config = dict(
    hidden_size=160,
    d_shared_expert=0,
    vocab_size=8192,
    tie_word_embeddings=True,
    init_std_qkv=0.0422,
    batch_tokens=65536,
)
Below are experts of layer 5 (counted from 0) of a mixture-of-experts language model. Rows are named router (the router's row for the expert), up (a neuron's input weights, with its number), down (a neuron's output weights, with its number) and show model dimensions 0-159. Each number is 500 + 40 x the weight over its row's rms, rounded and kept within 0 to 999. Numbers have three digits each.
After each expert's rows: "mostly gets" lists some tokens that are sent to it at least half of the time; "comes before" lists some tokens at least twice as common just after its tokens as in all text. This comes from a sample of Wikipedia text that the model never trained on. Tokens count by the router's weight.

# expert 15
router:473591494505436513475464519499559483514496547491454618546558495514428551506525534508485515544463452460458511583453527455458514541454520551542489469529544485453550494526535438573441500489492493530521557488476518553500467570484460479509534488522501504509439512513515519545563522480542513478460452482518538523533477488473432446537480422572472498470498442516566558479548551476486502430510535515529439564429454437443564522486546567530472535532455402524466508476463506514508524451521535
up1:502499579492559478506467482554505477508503481528491525469514509514469504513529559574508504475530534455511520509567555504484475475513477467513500484493449538477469506499523454427526539502526431498430492465589497542583512472490463431500457493578471438568578534460511505520480447507517409523489486525499481525491493504403514522503500538502517527580563474502423409502549454426463553459521503455609550486552581475521507502584516489538568483509456544557488504481420419475499532472498494
down1:499473452538530474485484495527533481539534439558543453480502509490453532450579343500584559513475474514470521410515568493532534428482494476502483538476468503520517480478490487455622474444452464556485488450450501527500523486483483580487484433546523507555474522485547513457451506455533467574472541539488512492483526500517492492481443525529540458415498475534512512510426440432526519447504503554450471500376446518539466499490446486468537460503530490494519484485554473532518473537472531
up2:497461483545569525536478503532496482456513484530572510500505399508517517482580536382511529527524510442485514456530513488508591480571559473517426542488553520465480493563470466456506540579457548439470474490548512571563514477476480529479504580488510470468495543453534460524509420399482476542502534586513468488477448526503541482444456539547452471479500503537494465472485481487469467513529479449467521532472565544534473448517508508443610452547462453462498538528451496530500511452467484
down2:566504487431472516523488497513458528484433436519520484467483537494513547450529481523547524495513538512522482514510548488533450529495406457486457534508551531503443529517514460505475565445502429495495477430471482467474497481444531543478469512474545503469494585546487530529521555504499516500520375498395531472525431556607562540440506504564525497436529533498477509556493492401560480572567517505487492511524494480496479442393499526488483534469484545511491536501513534404468448542482551
mostly gets: " million", "%", " sq", " billion", " pm", " percent"
comes before: " |", "0", "%", "5", ".", "3"

# expert 26
router:548451490568523435486460488554401514512474479467487501584571468490455500504477524534480476495556507504546490538583495508441557583520450481498476492472505455500489546483510527525503471436518502537490549550495495476443428542534552537461463551526478535478397478430447535422498510524475476475402383481558478476499466500512441519548420452520502494472500468518485450498547505519454515423493533496450511454542431488498503507435513567488523454496572548459498490542466510466474465465519466
up1:440521525529439432512511478464515508568570423436551545470530508482494531381434520582510479475475527555525491522496538511515602407513485542549482527486538462449516506487509485475514517508502510484499494485534458480478539416504517489540467518498490550503549509541475535514476498507485500447497543514488571472573475526484557492497501523513554484454500560484528510518544551444518504502572509493441477530510524419509557571509593514508558569566463497453491570562420573562477474516441501
down1:545512485573515564407490523457470481491580573450498562515522436452411500490559502477508517499480485534521538521546494524509504512494524530459512502472489539450479481508479502527518512494425535496445505488533466494518518547492485532489516492519459516495448544513432471479547411519532521588492503566544460492410578492514490483502509574457395488515486517525556466530436544514439514543454432470486528498429508544531428473498512424516552563530466494482571515449499437494438545455408478
up2:484570555484545482525504459483647506514532459519485544538510501513484488505495456517537519489457469495468488450505492493562488443503467525559410500485549515473509489449501494554576496498494572432539459521531515537461494453603557446448494480482517523567497461501482563454516462455431511494511514481478529528535513516559522480513579506524484402456528447545531505485556557585528469524514510460497444521473597437464536536494507484472564537525461439559492526440516505591527523475487472
down2:480518465517528552508553515503557505505539585472493562576496559449455505527521518484433517493460509528458512510488598489542473477505543479465433489481420518466468544601496481526454488431543524530490462480574551533557496501527525527461483494544483496475510473422528497556554448528546466542515567567522508466427578584509481474456492505466388464508454511481524476519508514467481495499499481504490400538466535446525477562527544419526568539525458538560499477435529470510526463483506485
mostly gets: " (", " Mac", " Law", " Mah", " arch", " Cal"
comes before: "\n", "==", "-", "1", "The", "In"

# expert 4
router:507536516552447515557561490573516473505518472516483560479469491544522566487511491491504554423573462525577469473551400472429577441541518501488505503484523534482449446553506473523473481452507496528496510558485471537549476451478492467388461516463563480563470484467471411475494505532464434466525476448509546554520518417508568521542488466457450490565421480497533494559495497514522551441466531451585498493469466518486515466545516461520479488458459502444476535459529482517534576442520483
up0:508501478491466448491498508480581483517465395576459572434478438515500479456530523523457537521504470405468438450419554489503536498499485524555538448531555483455417493475534467488472549480505526452414492555469501516492516511512547426494463467524470544482523512512506560480504499473484446499501503488605572535480510539555478480490498433516418435502460546504498503518486468509501476491512446494531443599490538479471500479472543526473506465467513502542409512499505476614530473444532576
down0:553487475513484525574478495532435534467497592486465512449543507449509471569498522462531426485505441458414537541479411499531461597506513483561502510483546510478453516497494497529480465512584543556522545531461568517451485520482495583508542511491449564517425482513467506529513468526474564518460469591455434433482479537501469536473449547514515464467522464540557494445499493514495546518476570474526573445423476553496478493426446523521502462516491417438543496489533483479473468545484493
up1:499540646508521501499534427480541480535542519470547555514480454497509519504478486447513526521489560475620506471501462492492485461483465480482451460516521516448396420522485520524524437517532482476523537488513500521512621488593500479473531536463505597541492491458499432486465609444472441503531589495486477478459563472517477481549534543486497531461525498401480522482483549537467489489546537451531441495496512445532522480482520503479518449514454458513506548544499537519496439500514534
down1:495521518508440484531482520475455548511430471526512505477576512498493505457499427526473551548510487522435525534552495557458603439447501518554539511512507484533493483480493429509510426504560534547507430503444500414526513407474451491489522448439567513508563548544427564480525499473506516400518496476497502457545460489521577455537545556563523438518495477507448422506480445450493470536501506474450518540549500473376495508488485487500510492462510504549560438527506515463453521531501546
mostly gets: "bu", "do", "fa", "’", "va", "si"
comes before: "s", "t", "tion", "st", "re", "tic"

# expert 36
router:496565420457434594480424551483466549492500539546490447497526529507458504508532470539472469509490508496424517471480532544515460533481507523503497572485458498529510534459498537519532532484490460456535443524504503532538517467464543543536530464518502455501460548517516564524549492548476488526578466591459492447457494524486476510517476546592398492471470467515558469583514547528558502627447448513512470462472500483490481515566513451456454528480519544506503503458475414606465466546464468
up1:542532468479461543478494518537495486492480500510502551490480479469532487497534480504474509578393506517521468469503488496522518472484511545445454518555502442542478478460421499518472429466501505540496454409431417546485547493516488479457473478437552495485516352494495492570507512427526567482554525541402466448484412514485490421502512564472518469411525468521524548454519512452550509466482555474511569496579457457478530520486517554522529468516516489447533520526434520523513457508479433
down1:514438496558442471476465515554567516530549506480525489592553466441505477510596461504518496590492460508481575435504531552521498482485461562502548516508479501544511611479491446526493519529501468514449546479567467526539482478518424451512509472570529468441448500490472513499571477481499493523556549497552482449458517534543548453596467466472506518474513467486520488515518380466419455521474522457468472458487433506500465503494469584488479502544494569495488480564540475517508512576496549
up2:501458497401503491475433466471449492488464570482531480486478481482510474550520538523495482424532476528552502491481515496458483596504578493508468514530557564469529436499509484477546517521538524512460515520478469551586550512525467469483567542524476448565536500516438443531573505473563464492491523508477478501547479458545469501459577554496423554482535601481484486580517455510528533508528538411507523486499519486434493510475499560532542423496426509495485488454447494493575512485376469
down2:487493472472517475558523458488507514534530484547487447456381521473598435440501523495425500528480565491451479480495469574484491561494463457470495466537529519550566498574511459547501423475530475581471487493472525474505484554500465492479544499558496500485550513494522537546495512529598492492534442482488471492455537503514477505420531484577534467484481559483493522459538579454453479482462569529512439444481495522512507468535500572421469607518538569481480453511430527447496566503518486
mostly gets: " won", " win", " received", " took", " left", " moved"
comes before: " |", " to", " by", "ing", " in", "ed"

# expert 35
router:489524529489565538514473500494508509504546442464495447530535553489435481529523530569449514468474561422537526399414540510488480503540532502491547517469545474531508484551546463416510493522447466467545540529418478454449492454534494458537544449535555521512550487498572561471439447497498476430526497433519559444541486494557491510586473469440493518504457445445514462502495534523493477508558515564506488422457483514494483489575549488500473446537404469541509560438441494510523444490496528
up4:532562494555552480504493492479474528510479487394457454558468441516562465480469427460574503560497460538535538503551464527459453538458539440547486490474504526529520388459466500513569519569513486512421474474537537531594529539442501584503455457503491459502482593469492438504556500526470456578556537522497488566421579479415480443481450527502507502516540549525490524550511495462481488497467510442505500485499563503495460484455451489514515492484506490494544508496528468429436503469480509
down4:695469472538511534475499473577516463501495461512534505516441495459516549482498512485511487504501519537541494485529405511490571487399512480527442474490503575468503524536506474519503473562473554598456430468507538495473489549541489541547478510464438532477553536445472514523549525457508480520536566581434449450489477544501519525575518554512474493497577510501463547541465525468484519472544548413529520547463471488523459505487490499516554499485512454526451471540485519510481535469498571
up5:540523439511467505538482456522497523531502500435462521504531508547518485377553546501512520526395480532402483488466499527547515564438520511571480514464480492467524544454489457569548480520425481496454474468539450500557406530466470440528428546472479476506518555542465481500508537511467476525522511522561553482484425525524481511456509489529475504524542530458569627526486475503503519586540467503471538505515533489498496498478472504409475527545528482510435575508515487427449553520445466
down5:543454531562515528429438516494538448511446483489526462487481542445564469474563493483481472448550558489439618546415506480554469520486518506546519516501446527508529419458479429531525466565471490507483634456489571565427425504556426453548520463530471495500509502509494482559526439489524549496482472487474488506521512483534469573488545492510439490547545447483469568494473466543505508475462451480533437450493468587478486512506482474503529509486445495463479441523501503520544540514467478
mostly gets: " such", "):", " include", ");", " included", " like"
comes before: " ", "\n", " \"", " A", " as", " The"

# expert 22
router:566488527533502479478487501527453575477472500545486476519473490459496508447513484536429463457513529597470527511519507528522467549449467508384494516521423484533460512525514494564509512504495526519462439517473469481497538507505465422461557417502507504472458488478521549461459571516509473476461429463521448540468448475499572523480500501486477477502492586553555469514497535450434543569422480536571540511489517536458536471435441473453474502501403512526517545532460404463423529495568558
up0:515422499487499462476544545505501493490430494563562521365508405460500535414541436468450445425506558445503457496493521462522538473544523443483484531538519501467455502473511475473518562485519546455545486482485484544494482486481524469518511491455462588516491548520502490479466545482455506449506479515561512444457488582540497518463524506558503542448534534521495447516399555469528481521572540427480516520529547478434486496508468580552553466498506483458501529564447537521529433469491569
down0:495567484472495508535518435434481525506534542462464483560454457517502435508399533483566558524523482507537427460466533530417483504523525488512514404499527441456516533508453487524506477483510514569496530564483495483549560479489422530534531532481559414515512522544540470474552459515564588587490512464483511556489547538475548468509481516467531505511434531468515568491537520543396434508496458525476521468448502517553476484510518509483491496559499468500501550564531557497518594480445570
up1:517482496473479494413470487501524515506497466535501489527519417534476504476550540490483597527514515447433424476520486446545505544387520496522482542476511461492502492497531511490404444588445447498541472481460476538463556553474547442526490479506459503496513440516511504480522508466609429480498505487429544421538491457506521522559494517525562449447502476455511502438535456536493507520538498507534546506447470496481528420578497527507457514443468515569533517539432448420512416507521550
down1:560535583546565413463518564509461514496549531459460434529488437502492468523447472551466565422523498507402520513460499417545481506504487447513487480445517456513494537440497492481486541461501513451491507473561473468493455456427558511496495497470446469526495492550454506487458506525478437429489420473565488580586481452515520530528576505470509513536454526563510419521427484484517522497467495491501513498627498449503485497472496484434464509536475569525460467486443477485468511518523541
mostly gets: " \"", " Ha", "---|---|---|---|", " Da", " Su", " Is"
comes before: "|", "2", "The", "===", "---|---|---|---|", "S"

# expert 45
router:436528525505538493455528531473523460559421519450551545493477548443517469451511532450533489469530498522572465490501534480542434549488539464494479517459480463471514538482504538473458536546447452501554439525432493510536487541492500495520493445437453454547534547572518416548542539449535469524534468463516510518468554512553531530419519528491499460539497482424487529545530504511468429473522539474518547484487580507447622491506435579515579490450447530541525485499406511499527473490427492
up4:528518493454447427505483525475507532530543513507566535522455441454509510466393563554530511532495491504464623467601472514477529519487495531551581470533506459510576501483517460490541525587513586568457448497459481487468483497507591486491485529467547540505498444576516481390478506503484579493528589471491519490558516476479438494492471516483441532515532482519581526496492509461549473529531519495470524455510497494534518456516510536503434501508493434536437511524509508459438561542504548
down4:570521504500430446481521504512546468498533533532515533515511542519504540481537455516427499522574489528443498500519415589570532464550464541552479504567506564445541550538566446518505496486542574455499510556564491519507515515494505465494532437481527567533451411471545461482536469529492522465473437521476475461516520556448439438501473585543510464516526513500502444448558476548561447545474507490491468482500553435473493549531572509522473518473535401525449532532516471518465538443472441
up5:518446545538502489548506529537539471528526536500471452512531466541533447470566436456462474525563495547508450446487477577450511509485473469477508513542495450511603437444537461559485484483424508479493483558518535520499467516534469554472503509530460535489556516487468474451471473573548484448476501520466382506483481579472540538506504471523455494509517481488580476453415504497561525514464495516516483549388481548498549489575511537538543532484598473526489484487524409440465570532525469
down5:588493510487589442531482452482459487477515503490499526494501485534443541468452530445528431442499481488508503477489473470514546428575520513482484520541554508485478530525453526498498585514550462512507527486523459499446497424552457455547461457507575488487566454491533537529513458498466520507451518512479561546478620528548518571482548516567469484470560526480524510526458498549490486492478522561494506427564561428429550516467528547489456518447406516441557464437486544549530464456485455
mostly gets: " in", " during", " on", " at", " from", " after"
comes before: " the", " a", " his", " its", " their", " this"

# expert 5
router:484509559434506540543466481454455538561440463525511523524541439567586515498442539525507497511466497517448485540523434480543552455445479463496431509511514529506522430529471547496502503530402540482515472464551477537484514479477570524542554497514464460499471471462518529512490490419462551507529571552497409466521477511438466572447513527565477526445550565503459465527436516533551491584502437395537559545475468482546460539501483545489537532488513479501489509468460477459474463473567450
up0:492504530458512448556515548446522458455509504527512506532503527438436443523496436399488492485486480506498405473519517498454481537451521485563460398533471463509505476487540516428543523533552519440502491475537543535502462477544542448492490561524450518527524511500476451488499503561527436470498534568533468473457545505511478527475491599500458579487580467493430483461534486492571457543432579435491434570539473508527523520585509483528465482461440500471497447511443518470552513438493548
down0:532402489456546449563503604530460506445517536563524490570555478413497510440497528490517509457511562534484518510462551495550522556478493422445487554488453485531544550467512557556514501431427448510506448509478460466434466439447494429538515509536456422492472531484540519524505529531529480547481564470541490498484460487487455566488479452583484514502544468490510468460481522513501469547548497489540554529505495502494398503462488510448462540447491499443518434485522463446525469474534416
up1:482541548472534413549466504495561468450506422491469510474539517533577524466477450499529471478485429480461463456450528483513475535472484424543495475484545458475478525545500525473528448519455524493512545553521519493550421480558479438490502523503518498546500474612502509523535541461503484541484468460466563549489590423505483544513514546479512397486505508446511526513548445455483509471433457471517445546482539470536487431632493483511500503457471540524491564516507452555480595495545541
down1:503540405491485486531460454530489581460532506530529518460527555538427469461572483447453511498531566475495480543594569475507484508472490500529452556481523452524575538405499503511533455512457489441570479420515501450513456436488556560508538475538545454505451484531493410489522493507500527518447478532474547421480507557499514608513439503521519496505557471468520453495496451503507468522533456462446497453490505469501432542532540468551535465476446485470561470474509520512432460540483426
mostly gets: " Team", " part", " Award", " end", " work", " member"
comes before: " of", "s", "ed", "ing", ":", " for"

# expert 3
router:473491457479469482525476520580506540571490476463535466434523507532448493469494523530465456493568592483458472536447511538570475503479448589486555543547516464534523476474571507470503521532518472447536559466450541404410473479463457435529538497555527505419461510537471501554449484559539547511456559443531457475537466510501547470515487522467445481505511509474480519510453378483573461504518429556516534500458459486510479559521506471500499463516438518483459446487565472528497560551497513
up0:552454444479488590485502502516473461496519479590494535562481481468492544495468516479482519408504470444481564459541534525484487531453517456562439508470523554472462456503447489544452546454446512461500468453541508549510511450445529478448487407468506541434542521432523537496531470471519552529511508541467509436434560469468569450557456524495477472459531580471514434534503490517417570477487476487507439475513506484553519488452542508567603537500498469525553546466463544456519522481541555
down0:570518533561463489497506470523560527504459513535507533553484486524480566540520504497522479537566497463515506394517499500563525444451478531554442429457493559443493474529484524490537541510456506515512445449520542565557455562442543550482452474504505505443521565508545545525527456434529518580529551477565436541474499584439554514508490531549540511495522442426414522453509496444511490509446529500468490474493498495484477476412474497564540536517464452481500535556463482490474594513489576
up1:484514516524524454539468522490539486551487396478555558476513434480502530473453532469461475503514542437494460530480465487455571389460529493491449454473539533487442564534484495548408477498551525474516493507535524482525599485482548418443518498540502511505443482459508515530496515478495562520561564485453606503511512588503548513540482534492427468470459526459464476445503433424512531553548499520415539505499492425501518573492543496439538494445525501530505533487531509556448479492483485
down1:574554476463566496455497501450440521478498556577470509571457469501532505456506510527566501562463607453504482441546518482432483517604503529542408491518455453524489508527524462500513516448480521505471470503523525454502488537470529486531521614475550519513533542495441570519495540592521533498487465500482506516388525533517524484548514542467423481510518450500482469440441525531453481519457479499532553527582570514528551500413490493488528533495418503492507525466443522483467486497470517
mostly gets: " R", "L", "R", " Insecta", " GD", " Subord"
comes before: " ", "|", "\n", ":", " —", "|---|---|---|"

# expert 34
router:499445499423453436487497527449541462532478525461445491539490487463475484515433489523563600464516494419485442556514489505537497458501455428524537444476565557451478523512507449455501525537469538540540486528483546484442484559498550501459530516456423506543548495584522486471493459500522528517497546535444435494534558450496535522414455534550446529499503455541505459482520448555469553480437514422505535522478496502475496497481462491418506561475536488477493489466540549516400524532499609
up0:500506525429420484427442480483453484587475508508537496454511423503554558509536532516493476436530472554537535529549473480501536441469504501471516563509518490582492434517442507531426538529575494539540463492431510494525527512498547487552457472477506527502472471528486493510539481485518489477574561546555483475553474514392546472493485545517538490459520514512507474517513565465573460519531459524411473507578490542555512512458423533563629513496431484504524500530447493480522482537489441
down0:545471496558587493492488500486527461479473482442503456458477421525485502481489540518490511548493510503481476509497518505497510532451545549480440554474536476488476449540505523450425539553425475519461451484474532532566570500533613477492505485480474516516588601505487469434575543464508459537548524529489469500434512430479535469558500463536416543508493488508513529590433498475485488429511601554438497552548525510505556453495487488494555496478528509503498493523461512489495580571486591
up1:515551521601397509454502564516551398482405536507513605446528468465477465499579459485550513451506524471470469513500523460469515458473592507477484493555560465452473520437435464413510507511515530499475510494486503583501510542487530448467526484526531511483501563522542493545508504482479491429457445542484477488520525457576525443548468502544511523480492477526486475479520461519532417544512522463515515531470530434473543475577492464480473435522486563554535505511519456589500457515511538
down1:469457534514522481493579508439454545432507520514495456454477570472465464431516560500486490516480541444586532450551512493535455537573527480499524502438541488493489490537482527505538519471483531470474493514471470529544499482465523477506467516543469468489487537550558455505458453429595506569517507418437470510423479485494484443539492501524512492518465491497530503510456554513481587424501485526549514482507508576530541429476357492468512526527439597516481583452533463450511482455515554
mostly gets: " father", " brother", " mother", " site", " family", " War"
comes before: ")", "\n", ":", "–", " of", "°"

# expert 11
router:472466546434475529520540481484460474471463435456529479578487428488509420445542539473514535529488503508595480548562516472434486496545529543501526460536542481531440411468531482468492435487577466459433554550515418531514491528489533471497479455438511514555485491474464464442473472552515512434524516491558443530496563561515449542556432550486497518513546447475485470397564497487461466550542489476484464484539499471499539477559484484529511389522487524552491529531451502465507482516454478
up5:514499413494516457460462440507481498505447429563543568517483447453440538505612467538534533465457489485477558488552538436451491469476539509547491530558547453438478528433521578517521493502452471493493497448483517474547495487507453455549486524507527480538527551485541578486459513512467504524464573468519547483458465534514500494516456462443395436499560503508494585530465565399476553531568431500496534514521552480487437527472570460508517517518475545514447505519521552504524481452488514
down5:537532503526504546499454510533501548486545518481466474514492530525525472533419484526442476522505486524457459429532500539594534468578489519468538497459485511484511423580539569431450455533479508449489544631538436522482487484479456478508486481514540466451532406490481427473474437497501518518497485426486449598500579475459534534535526555449545470533502473471560538466581532524491461451483561506527519532480430510511548460551481470495461493451502451418450484519494458494515524535524531
up6:499531511578503555513516514585476487536497479507502436523547572520532546528471478470493455537424492515442555482465448457470514550488475574546444481512437578519483496525460540461483527471474562531615522513483511515509482496477496472535490501506459470529519529476508613572524443526432483534574490532473531542502500521402484501510550546478491506512514483482594548539453473480496441539475415496515540458471475450485462538503574501491428569478526498388508511462566488503485487457511477
down6:536418512516515502428510557526530461534451492475570538449463505478485521461516481530483534512494475441484444512493517510491532449521575523488476512458482546520437483474552492535476494560528411436491503461476549519471526439513476489457545458539493527471430438555451464483500514515549479460422501477527585442525519476605564460485484473491533446467419568488462522479516598525523559426500560512549506482529568483528531454583477551477556467534423476514481501513495493577479513499477546
mostly gets: "),", "\",", ",", " but", "\"", " and"
comes before: " and", " the", " which", " but", " he", " a"

# expert 23
router:514479560538468462478587518553512559583555534454512523460524440490487480490506502510505495495444508512453540417493511526537529534506469492444426516490519530504544482531549455554487453539541526519567536529500539500474464544579491539463541542433466498476514475488437464419508479556495521541449528511517482504509499501624471545504478562578494486528516490561426567442504550539498470575462546449471561506541540517459494523493564533548515436505550440501551448598486503512515466452481511
up0:458450488516564509543433538471511486533482470488476512487471480447467545555491484578569556507450478544486489536486498503501582516502485491451508528440553480468503420535544489503404474490489593477526468569475502607482497511473626519452488508427514442491460517518468457501501483484491522431483537504459525444522491506595483508470547431470513471493547482529429516477490489507543405467578439484536503564503484524504538407533510535502527473496518523517465509499482493444442493465420451
down0:470456511514520499433513495487502578520544508560498486472547461463515489434473496579502492474501581536465580434509457507522409502484441494499505514525448460524513514480510514552492512519542557533523471574446500487466510464536457378493470495440490572485447485510472518478563472448470534562461510472521483549519509428400469533538463525596451449429512502442494491448507486489438525432491492490497556538517508467475436514475519453511516537486584476460541417531457501506497579448513480
up1:486459483527433551518466458578478489540491478507564542499507574461466559452476483549482548451497548537504554471505457467487476490483593418478490579543530496488482542531542522545555564474494475436467466451471492463562516458481537516496491468492478518566543427540543445534474463523481519439487508473498520480480499488523499540530521530482528520503561585437454512540470463521532498547508441524461503645535496453560563440496476500529466582541511505541422521538513523553475457473519564
down1:530498512516541570490577485564520545527539464546466462541487584521525478560431465510488550455489448536485534454529514520473489467447508433489470514499426525546530487539506488585535530533470449452484437530476550489496532506494452558469480469519534531517569492511462442472485479488510543506537537505497524518443559485559444512493454485496589516437476451521587505462496451493539534450476475597476445501530566585529549464512483531470536504532548553521469515520426554415533559441549476
mostly gets: "rthropoda", " W", "9", "teen", " L", "W"
comes before: "9", "8", "0", "7", "6", "5"

# expert 17
router:439530557510495502541477498479457476558556522519476521451483470531507549472516431496503523467575565552473490531489473492514529509451518405481392488595465497481502493548545463449512503546485518400554447448567466534514515495516557540545507500525545525575434471494518492522520449487481486463491542587452458424446474547484572533496528528514483555464504463463459502545491512492543494555544482528496509548526537514500479542546484536584614504458558495545533592476483485509485538545502488
up0:530493490442489449485511488504431500465523459599504481528391496513509488574487553465536483574461519533527578499483457413509507495573486489488554491523515571537620500496494435521499465486492547483441519483471466504463608476534424508455474447503541481529530500504468534501438508476549496489521547504455501528449435561474486501532440505514463521428474614567483490488447512505486540475505507480526582547520450523597450532482500513490445492535500485474506498521493505457541567447506493
down0:495508478433518486518471563490466549550460591436549523504454498468436535487474523444533554537513510469488501465507634413511556468485586543511477516565439481486438504497477521505488520492473425452487483508526474518546566496393493456498457515539569536542561468512481415504458499487563462491538491513385439540501473477460547544495508493511489479526501439496490541585512498536495520577498512514540441520533496516474488547508492490433482480474545510467409494508456521491520525551467519
up1:497460454469475480498467578582499473468494480445517489467489506458561510503377492413492447600499468521485496464540502462493577481491523534454493444536485463546499490532545485445518512548454466486510435514487463506517572478571573507567517564464514518471499496536453505502484489459551554499581543505497507453455528402501590518468520507503446521430493562491485506485507466452577495401548521518492465585452517430478503522487498506511506448493495528530455498498513499512544561537538576
down1:460460546504492514548541492473559512482524535534473536512482438457440506469458502445416529491485501570462486500488508503427485484518451488500492532488475541514527533405548499467507499405553491442560489514523455579548472521484541508518536519578439526491479536464515570466500523540460527501587449511524527526475463561470487550488573521531476564517519546457505456464515509511436475496522469534588427462522555576466500434474446482460486568490485469448548445438451464481555488404537475
mostly gets: " that", " first", " season", " new", " out", " second"
comes before: " of", "s", " in", " to", ":", "ed"

# expert 24
router:486438482547519470553481503434574440502530523549528582514418543463491486493470476471517555510556491415447575519476476499594495433471476441421519511518518519404451527554434447464464536545502534474513496515453585472459477477518485493486533540541476577576530493514484508537456513486557481555443542479464480475449497483456475500549501502503552420458462465499534469477509503426492590554510546502472511449515500536481463496466493492520481518574547502554534468546516519532512464437480554
up1:520491480528568501473490534489512549456464432519505474462587455519538501541483470500541459546475466463550466496485440510462558462512522468482536518461649513560486498499556494563569457506531455537521495536470468491561485556544539441452492496493514422552456496525478428472497508549519511527514489575530479529567492459495463481472453549468465494520494516495601499430581449494583476458483530478438458544511542465486517524464453522457493448503535498490451575504550460534417508459519444
down1:520449511473557544519522483546452495529506517489521475541441530455487476456452527448537492478478526459497420507503483559546532402518479489522489453538465539497513465490540406446429462537584463526489525481529516529460472454499525588526510468370538486485583539469535563545504542529502519583531543483460538501551452532497547482496487486589551478521469526477506523526489503539517489607504509472495529493464497506473482545499440478440511523593462471485483482421471556529556536549465557
up2:457532520479409500511475583483510483565479479510536582542496501463511470489452466494576486439495464528505474476458496516449474496508489480556443535488541490536483452552541516576452525475496469514512505448529604584507462540508596546466437504500483554545496515586449467499523442615476521478497500485493445477495533495515550524488582517477536490468491500488497489504512509535488496431515544473438454512487651457441532503515553496472509515454548500552471476505577455479432475503507517
down2:390491594451530536548475490480472540433498467461436568556502557551534520484408525507525507534444505498524436527545419519498534391502461538501540500523461508424520470510467446487497514420552459480477503550517460539458493448477491466499550559556527479489407452512467503522490495414566552546507480530535450569497526511468442536438519455516559456470507519475468502485534477499457447522537473537492541460526477503481591551462537508466505485496512490449506524466450492493512505449448519
mostly gets: " Coordinates", "inomial", " Species", " Density", " Follow", " Subord"
comes before: "-", "2", "=", "\n", ":", "1"

# expert 29
router:416509514535545568424472547489536455496491409518542499406537525481501521541514553488442510510471513439561458538491572520452489519498530519540434578446495570451430483488549522474470528494493476426511551522530444489526504476452453436446459499470517505488491583514496591515559488481518503431571494421511569542546497477570521514511489462521464407464548505435472510490489485488534509521488460475493476493505475520485481492505541451506471503456478536506544467592449507467494569448476442
up4:456541528502399574512594476419429531505548432516593561484477505502457495560481540494458559510469502538548460467574504444443511440503498480481453536556515502476503496498451431461388530471511482422504503488492492489496532553458498457484493452532522498525530527442561498514483509415500445514569448481452517473501485473526521507534499480505521527472459525406398518487521564515475491494535465556409524465469492445511475506512459526584504511465477441526501522566505493480492482538485493
down4:372520469572563533499496471548478544492497523477461511532538530449475487462509529437447419489478462462450447502498575534502551443553477498513541499496445478496501485451509496480549513481499490567463506510494528492561542455553518537480532563509539535514498517520515503515538470553485533493480464456532541635533507453493498500510468545552486474502444541503487494520466429491467631461544551480531512519536456609505503496486444526486551521483517556528565448493556582521536529425525479
up5:491463477497461526518509478488495543505391445594564476488509486519509522472573549452514491487367514541561495549487486397465529584498481493426545447516544493510460457550465460446425494565474508483485486476472473558583551542523521495561471481400462493487513550517476494537462545504543469487518469488546535476451525496512455542479483531463593520479557554491461494517507440432464497526488538490512525516476493534466554491540582488483459454480527500570503522579525503523468479492515490
down5:433523451481551479511514507434509526491499546522457483526434499434439499585535502490491533499563505463473509452544533483486503453582425499518478430435508457496537511442494545458564436469546522527545504495471562472501518538521556573497534489536459484506459459522539462420509477559506528555462489547522483566500595451503504547574549467496482592522485527532585477499471483484500451479480464501473480543443491496432536484509488443451565519518530469423468534484503591552560502455507455
mostly gets: " de", " as", " and", " with", " or", " into"
comes before: " the", " a", " an", " be", " his", " well"